Experts of a small language model: vocabulary 4096, 301M tokens.
Below are experts of layer 3 (counted from 0) of a mixture-of-experts language model. Rows are named router (the router's row for the expert), gate (a neuron's input weights, with its number), up (a neuron's input weights, with its number) and show model dimensions 0-127. Each number is 500 + 50 x the weight over its row's rms, rounded and kept within 0 to 999. Numbers have three digits each.
Before each expert's rows: a language model's description of what the expert responds to; "comes after" lists some tokens at least twice as common just before its tokens as in all text. This comes from a sample of Wikipedia text that the model never trained on. Tokens count by the router's weight.

# expert 57
Description: Punctuation in numbered lists and tables: the period after a list number like 8. or 13., row bars, dashes, heading markers such as ===.
comes after: "\n", "\n\n", "|", ".", "4", "3"
router:509459504554580512458481544506533560441424466514518477402509539418503523432475551551483510450519548566550479513472586534595413584559498397521466583380436470549557459518495535589540503534547503410531455433591525451509564482489560558545570427585492475502454513541480508480453441467533610396484518494491561476540564586496540557521503534496527515466498564507611504494487450538471523573468
gate0:459509456424444424532511511473524422572508557503414496535492467569553535586523429487548549574507499412436521508580554454584583508445491555549452447452510551425425563576582482552429571503474483568526503562423496525521484427479467485492503528456492525528601434497518509563502550545548450466529546557559542530438438539484462495474458495424388452617471489528549560589494512514527520424561
up0:421509492489416464462424390527495571498488508438520505582450499509527556535464509408440499476370468483497477493442561584456554535475515477463443519528449386558535481526507520574484500491510428525522518486532383403461410463581433460523490419423544516485484457473548510523544521554412466580416487565472534426556533408433494436507541476466572579491476496541483480493528576528472549419542

# expert 48
Description: First cell of a table row after a line break and bar, usually a rank or number like 2, 1, Win, Posi.
comes after: "\n", "| ", "|", "\n\n", "201", "200"
router:553521568506507558498393532564572551424416505556519481403549491512521502373506583534487490447470530539527414524479585591596507592538527460490502517389432442553517450498437519562516478628601482482587494493576499492415519499501574512599510480530483476523505488490477474475471403486544517491496431454423500496565571633485562498544502556520506445463525522521520512487455531540510506526486
gate0:728493664468460506458511546461444426449488474516477539552486471531482510392481457491544539576541544542512484532463552529472411532495484592519478478524365526498471412476534493468461486469480554437439477471415447491440489517531548520466521505464487456451424518507481484490527496558509574441504492513493544523486548433496519474457514519589459532456538463497410554508463423394581492547516
up0:383419438545569501490473472575513597587559460477568450502552532437470461578478509537438426393501493510522498471485435392533540503571508415468550574484591517536521563474461544512573458507477419542560458492516608498530542527438458542531462492535510496551532501516490493461443558445489431549480545487505460474563488544492467503522530472473610561482498568464631438430510556578417515475456

# expert 56
Description: Table pipes, line breaks, list dashes, bullets and === section markers in sports results and data tables.
comes after: "\n", "|", "\n\n", " ", "4 ", "3 "
router:586486525533509580489486544538482559363442498546467445447526507449460489453460494574462442446576576557570424481520509544514472519573541451490505577493468489554523508517524537561547464601532559520523434490608535453492550629539597567634590451492557440476510533523474490482435503495543585364518524479530457511552576504521511588496519541528539445492498549472526455503538448557528524479516
gate0:428569488433455451531536539426454531475460515524432570589453417558501488446533398533535408506526463512483422534555507447440499600532520469546510559480458540490460481546518452511507509516467504565467424486514535529501518530551543510605497506435473506475549498513501571553488566501556511351589599412556563499493498614436519551515517433426531577509422588526564480537509563468550523459568
up0:453544512465500451489526534445464568474461525537462530552488441549486492465502418598505415474574516570526384508526494426442486608554548438527523626475482518530503443549528509534512461542439476516436437456475551451469508529526538534546513506468491455513509524522481564516513532457562546373554583368525507521523520628446514563525520400454519536482434630496579449475507588530548533477539

# expert 10
Description: Capitalized opening words of sentences or paragraphs, mostly The, also It, There, On, This, e.g. "The median age".
comes after: ". ", "\n\n", "The ", "\n", ", ", "=="
router:568528556554532571529418592527596515459514471475538515506511525401477534458446490481472430471512537514600426410508573504519483530503518513472486531420501515537526463514541563560581510530498480427489501418554522423411483521513568562548601462541635430608491473516449478405470434490568562507441488448448436460544497551512529520523497484583532504503454599460544504490532495543636529545489
gate1:534482476563592508465445471561489490501426451496563469427550514470498380527538499536510485509526547459572455398495491551558386562493567436508543519433469504523531412453505510471580505508488608520559456515526588493515617565438516479507552519546519418425496502551431426452472552504509507408547472527438515439591566504529565539506492524571560457470588509479592431396496517524518527559465
up1:451556554561612524545492549478495535468494521492492528474410428487437502497437548473564536453520494404529512422485609479583405527471513566585443562426557531512547527479470563554429461548480514546523486524469519556456494525544494455573499522526432499413450466572503424517451449488523444438529596488444437567462520535427551502528473390616592490530408447464514464514515530558467566482451

# expert 15
Description: Capital letters and word-initial pieces after table bars, commas or semicolons, above all Sw of Swing in election tables; also initials like Voss, E.
comes after: "| ", ", ", "; ", "(", ": ", "), "
router:488526526469519535389467565566570540461472524570609464439508503419412520529465472506494473407482547533542437452429542519497394492518580498447488566466443475634548501463513568549555529496578534524556462441559493447507537551511458515588469431483522500493400504531418430438520411503504425423401453447504447494561522510491524540591568485546518476507500500491571465489526558534545576560470
gate0:530545595540577486396397603578584510415454378585484443499558578489481498479527510495457441456489506490581512486520486504478494589516487461517450509465429528519508428473424570565470453609502467466494417495543541504462568460455508471496604457565454506568531561537532540477510501438527529459478450534473453439522508564529514431550491486524596457471512532480505420399528472579544493599498
up0:561412483506586491508541565484428536480550592551470480549437478468534585450454528458506565451457493546450477460446425469421457567488566492462596544525446465461507410429444427456495481566439476513579511573535422436498489492573563519524430485529445502486561495560409470455410586464423538565444479549470555466485433460460551501455477461515525591527583558481490440473536519537458449583466

# expert 62
Description: Byte pieces of Hebrew, Cyrillic, Greek and Kannada text, plus opening quote marks in etymology glosses such as ('wind').
comes after: "(", " ", ", ", ". ", "/", "*"
router:565497498482553499433482537535483578522516408523522478509501554534464527499445495486481401528466520551598484479431489491529443497603493503504538514495482373534575536446419510542586480475586503439586519468538536386479496494526488602584537496559495481553435573558417376491471442517552490408472494459465534427553570550552578464495532499538492507438561553477547414498487488533575582582490
gate1:386484503544500429511526530540541562454448447448440468511490447508546484487454487506535587553525445430368512496465531532492569475571502481481512431460553418497479506481432539556588527494437460435476538518593531426423576498492556482484525482507486569555467417517395478446461463507538452486596512511499516471507546430542515460459510495557468530403594520440532492329518586545538451575476
up1:394512500493457442538548507496454568472510417412431493531466457528568521500495477468572569580494437440385543566468508536474571458596488522547475410448604408433527556502456503502548532463440450441500578559548487492464548460535524484445485503533485554558530417448395458543465493563453423545566502529555534469475541430498494432446513458497442541415546492476512445402554583544546482495534

# expert 52
Description: Opening pieces of words or names, often at line or cell starts, e.g. "us" in user, "Gil-ford", "K4".
comes after: "| ", "- ", "was ", "H", "= ", ": "
router:490474509550528553429487632491517579473503398535520465477566518493478495479450523592487441477504481506514478443491580560558452506513498448462497497423455438576592401467499551506545443483538515491510497456520488401408564554464570507529531449489457476529442543517466429462463338476474544433402461491492528488567502514532527495506553543548542417388526580444613447483454484552565510536449
gate0:452589466448506544450470572494500525384421481501569498475458526517513580456523554515368517512481483501470453471466488496569482561526485484567460478607553462453512418506430473489497504469541415456454502496557480397505467570530552483520529472488470490482419560453461451561481302543515480444459526567539479481503623516452474405463547458527507438408516540471519471539481484528590444503557
up0:534384542559502477540544455545505499569504512491445461513521499457454425511456438503608480435527578553557522466500494537489462476495542545408523572415433592568492562433515532491509505573468593495580466499474560554505543477493442541518510520585568492498543450508466536428509666467509531535538457409451502487527405526544560606528458540513520559596515468543470506442494527489434585542421

# expert 26
Description: Double line breaks and sentence starts right after article title headers and short descriptions, such as the break before Kilburn or The.
comes after: "\n\n", ")", "==", "===", "=", "er"
router:603447505533510522439408578550598549461495478590583481489498545457510501442425465481437466454565533506535456429491482500538457456527640485396546477482366508571529524482446594481527526579465568528580492518494542485400512507456469538571561454546579412462485510533473433467515498474506532398451498475469511406523495494519511563561549496558542496486526529428531517489456510505546589519422
gate1:461525518473482443478569518509606479528492408460583444558446492535527565464524514499376534520479531459442516592533447461474547491497504575496550466455509401533476440519497451540445528538458538405530504540526538468572531448527463444548529520658447505529520594448560480496474482562551562450508460512522533471509450497456442550609566511416464497485639438441529467516478485597590546507529
up1:498469512496497538515454447458391523464500579597404552491551507533511429567518511482619495524506447581568481393468548544511511514524510384508468513567453573460540490499508532505590501510488481577510439441479420490359503547508523553458480541397530529458471486455450576481496526425462399572458498487476502477488533467576548487461445469541554525537396552519489533492580480408396510539540

# expert 5
Description: Pipe separators, dashes, decimal points and commas inside wiki tables and lists of dates, scores and credits, e.g. "| ", "3.32", "16, 2002".
comes after: "| ", ") ", "1", ",", "3", "2"
router:599440480523503541424513588484497587492541436496542483509500518453431446512393569552447454482541552521568538435512480552486422526534508499479563520483522363569580517471430570566529455509517529496612499516550529469402541509474499523585430441613520488478432532508428433485400434489482493442503472506492527494530535552543566475514582513624544455472501562470556478474505529493484523572404
gate5:527517526468585468620520530434537439467512531545541492480506473433424454495447504418569548501546523542582511417565497571448488574517423513461522528488501553421465471448444531395492500456518495514652472528503552592470491514475484478528452390524553531454450483492445424548528498498496486580562406472462468487473472513557629447441523524544489456527435417367536498471450440494527462482473
up5:456537460458548454560566536430475435530542500539544517519476463472476524563411460377557539524478483455557535498584464511434534565459409567543476543540524522420474544512471482480485503416479478504617507597485482583464467456504445470455450456524514567444467463454482475531499538534460407584598459503503485544435467461515574412413522495572460476559429398423520545453521453452471443400455

# expert 51
Description: First token of a new line or row after a break: table bars starting episode rows, list dashes, paragraph breaks before section headings.
comes after: "\n", ".", "\n\n", "201", "200", "198"
router:613500487584603583478500534494530538479508484533513496387508531420487438457489498498424505427545560566506511445489520556565480551527518486489521528401446460541522545482490547435554481516536489450521427477567586517489534470424487520602512449508515435555470479536439448475440417364548590458452459463466489443517532530562579553501521535509516471464523562525560527529434455493513483670421
gate0:461511565513454633479551530595552584483497463544537435552612459487507453440522541561451462522466494592581440410502528535492558478493562529449512537453438462563531452379424527560555487539506512433457465529468461436508544515479521605520533430492495421541459604504519456500499488436560534510501449476492487435602580543566543520558525513529543466434558519432430448443524490554568516530522
up0:530439528449509475465505474411436505485480494550437575548519467440453514535478461458557552506416437535496499447475416441503482485440592489521535445482456490367524487516529547529588640504557525449480502414571560567411491466519515432466431551527469541534568534485473469488430448462392487444515474447546532557544541479507468563458422558475564463566531440473452539533468437411440393466472

# expert 60
Description: First word of album, song or section titles, mostly The after from the album or a quote mark, also My, Best.
comes after: "\"", ": ", "for ", "= ", "and ", "- "
router:501477562558594546448424524523563541437450420626580449457616508475521469501436602481458465482524486562516446456504547502559458512552536434525553562473473471509535516504507556601584478455547523515514502434545485434461582578516592500493558479522486512592437585546417460477507413461534490429469394491435445473537595516531555496589512512588514450502485557509527488487449457509529492525520
gate0:482532524492507514439488430476489523539460496617526414484494503439501520578566542510565488397449526427547468550483505485488443446474461501549490534469483545497475472508537439496524580417559499540448474555499485473620552655495529433515566507420438493396411495507414523410563414463552459495432468434366434599483485425467490448492538472474457453538523529537524471502542508539556501553524
up0:528463457531488516530512555538541500464547499382510563560499535560522468421438513502415511556600546531477530441530498503502499583548539501428548482526483458516532537438454518521469428561490527442562487438494527512335485406476488561525435477583568498594591486485553442543407584544475539505565503552622545407530549588559541540496466513560546521497467512469518492444444459519467565487425

# expert 53
Description: Words and endings inside == section headings == and the blank lines around them, e.g. "Production", "Personal life", "columnists", "films".
comes after: ".", "==", "\n\n", "== ", "- ", "Year"
router:540513529575519558433514491498502562518503536479536444456607550485462428475481560580487502462492565552514456492498585493541488517498552415496493657540518494522535479480445587503484539528547492446533388428571533451438530589449526542551494429539497447593454474567478445331465462464499540418461540468431511449536526611503501533556507533517506397503483483454526507432488445535515512554423
gate8:468480471510448460505526474483534470439498496495544450591544553464461507539458539552557490467439477549473428490515497438512555481632494488431441506421559489516497512517334498464575468553474517413575468433577461437471463533536537524513549541476481473452499485497489486394480506494431563443396496395510602546542501493500508506552472519508427557534435452470528547453503538509494701559500
up8:569478507497570558448480552523521577480496449567494528407439468454484475432559442487470490497552566455587495448451500598470396545411457480492572488549446509561563466468625526559521485485581525535433543528461564585472540453438449543517482486548531511515452554505493468532489458502588450544592461569486433476509575505527535529528505544532580546474588596498541410506444487533460375492452

# expert 35
Description: First piece of a word split into fragments, often after a comma or at a sentence start, e.g. "Sim"ilarly, "un"restricted, "Z"anjan, "p"ushed.
comes after: ", ", "| ", ". ", "(", "\"", ": "
router:550486524525507512439515510521515599506450483520495460458548566464408519507424478522515464446497529567564457390417496508569492470595509519494510549431494428527566523437489538509582468510596548446572498493556498453449448550479511560586545435546544411497433519478383437414476423377498557416458475396435538518580490537505564550537540520576507465434524568452535492505519513545517529561476
gate0:584472552547513485490501575479497539538550465485517444398592523473431508504459586477456418456560596471549492497415459513588493584462553420442461567531458485523449381390470507555509409540472489494494438461479597443515467562479563543548480465538487451457454492600517508437418587453585550516477529524474512440591518595529532464512511570561572458508492528514542512493494529471563461450497
up0:525444533532448513485585457592488438484531630525498528471394488497528522519511552449508401484452420492576512405480494552570431419588516544576463475455480523504555483548540416467436452445495514552544455495521538456448554434494494456533446550424531449584470439430464440570576485543510523486569463532575521433471469441518564495545541496563524501555503450526448527451589469525415430429435

# expert 1
Description: Single capitals or capital pairs inside acronyms and codes, such as GF in table headers, REM, ATC, TVB.
comes after: "A", "S", "M", "T", "D", "N"
router:546448490543545612492534504585591594465542476664573437468527590446443473459487596554471412405561511524552429529452542543523503494505540425482519507493509484537538482476485575591512478531495526527478495501555532453514474525520481483556501491530580479473476519631439469425469433409540530485515537379407434524518542522542510494582572511525500450492471499549536439478427448555503473519511
gate1:515552457483446486439508461546497532446523514524531416467487433462456536346449576520585491475559489463464518555471499433451466547473555443533465607516498545536485482540451471615481462484508564505447448486456477507438500608574533480538506564547541517455452581556446535510456406475458569458581549424383552527494415500486427449466499528538434497512399498591462432441472444489487441517521
up1:524425578513506565514467537463526540516483502599436542437535613488522400580543468480449559486518544545537480467518516570562492467551477510454545428426488468434555520426559524387497468476495533518572498494530557496560471352456500535461528468493546492565535454512562494442537558518491450511467470545569393471514603473561576596608533518489574496468554517439521563567504517569525563552494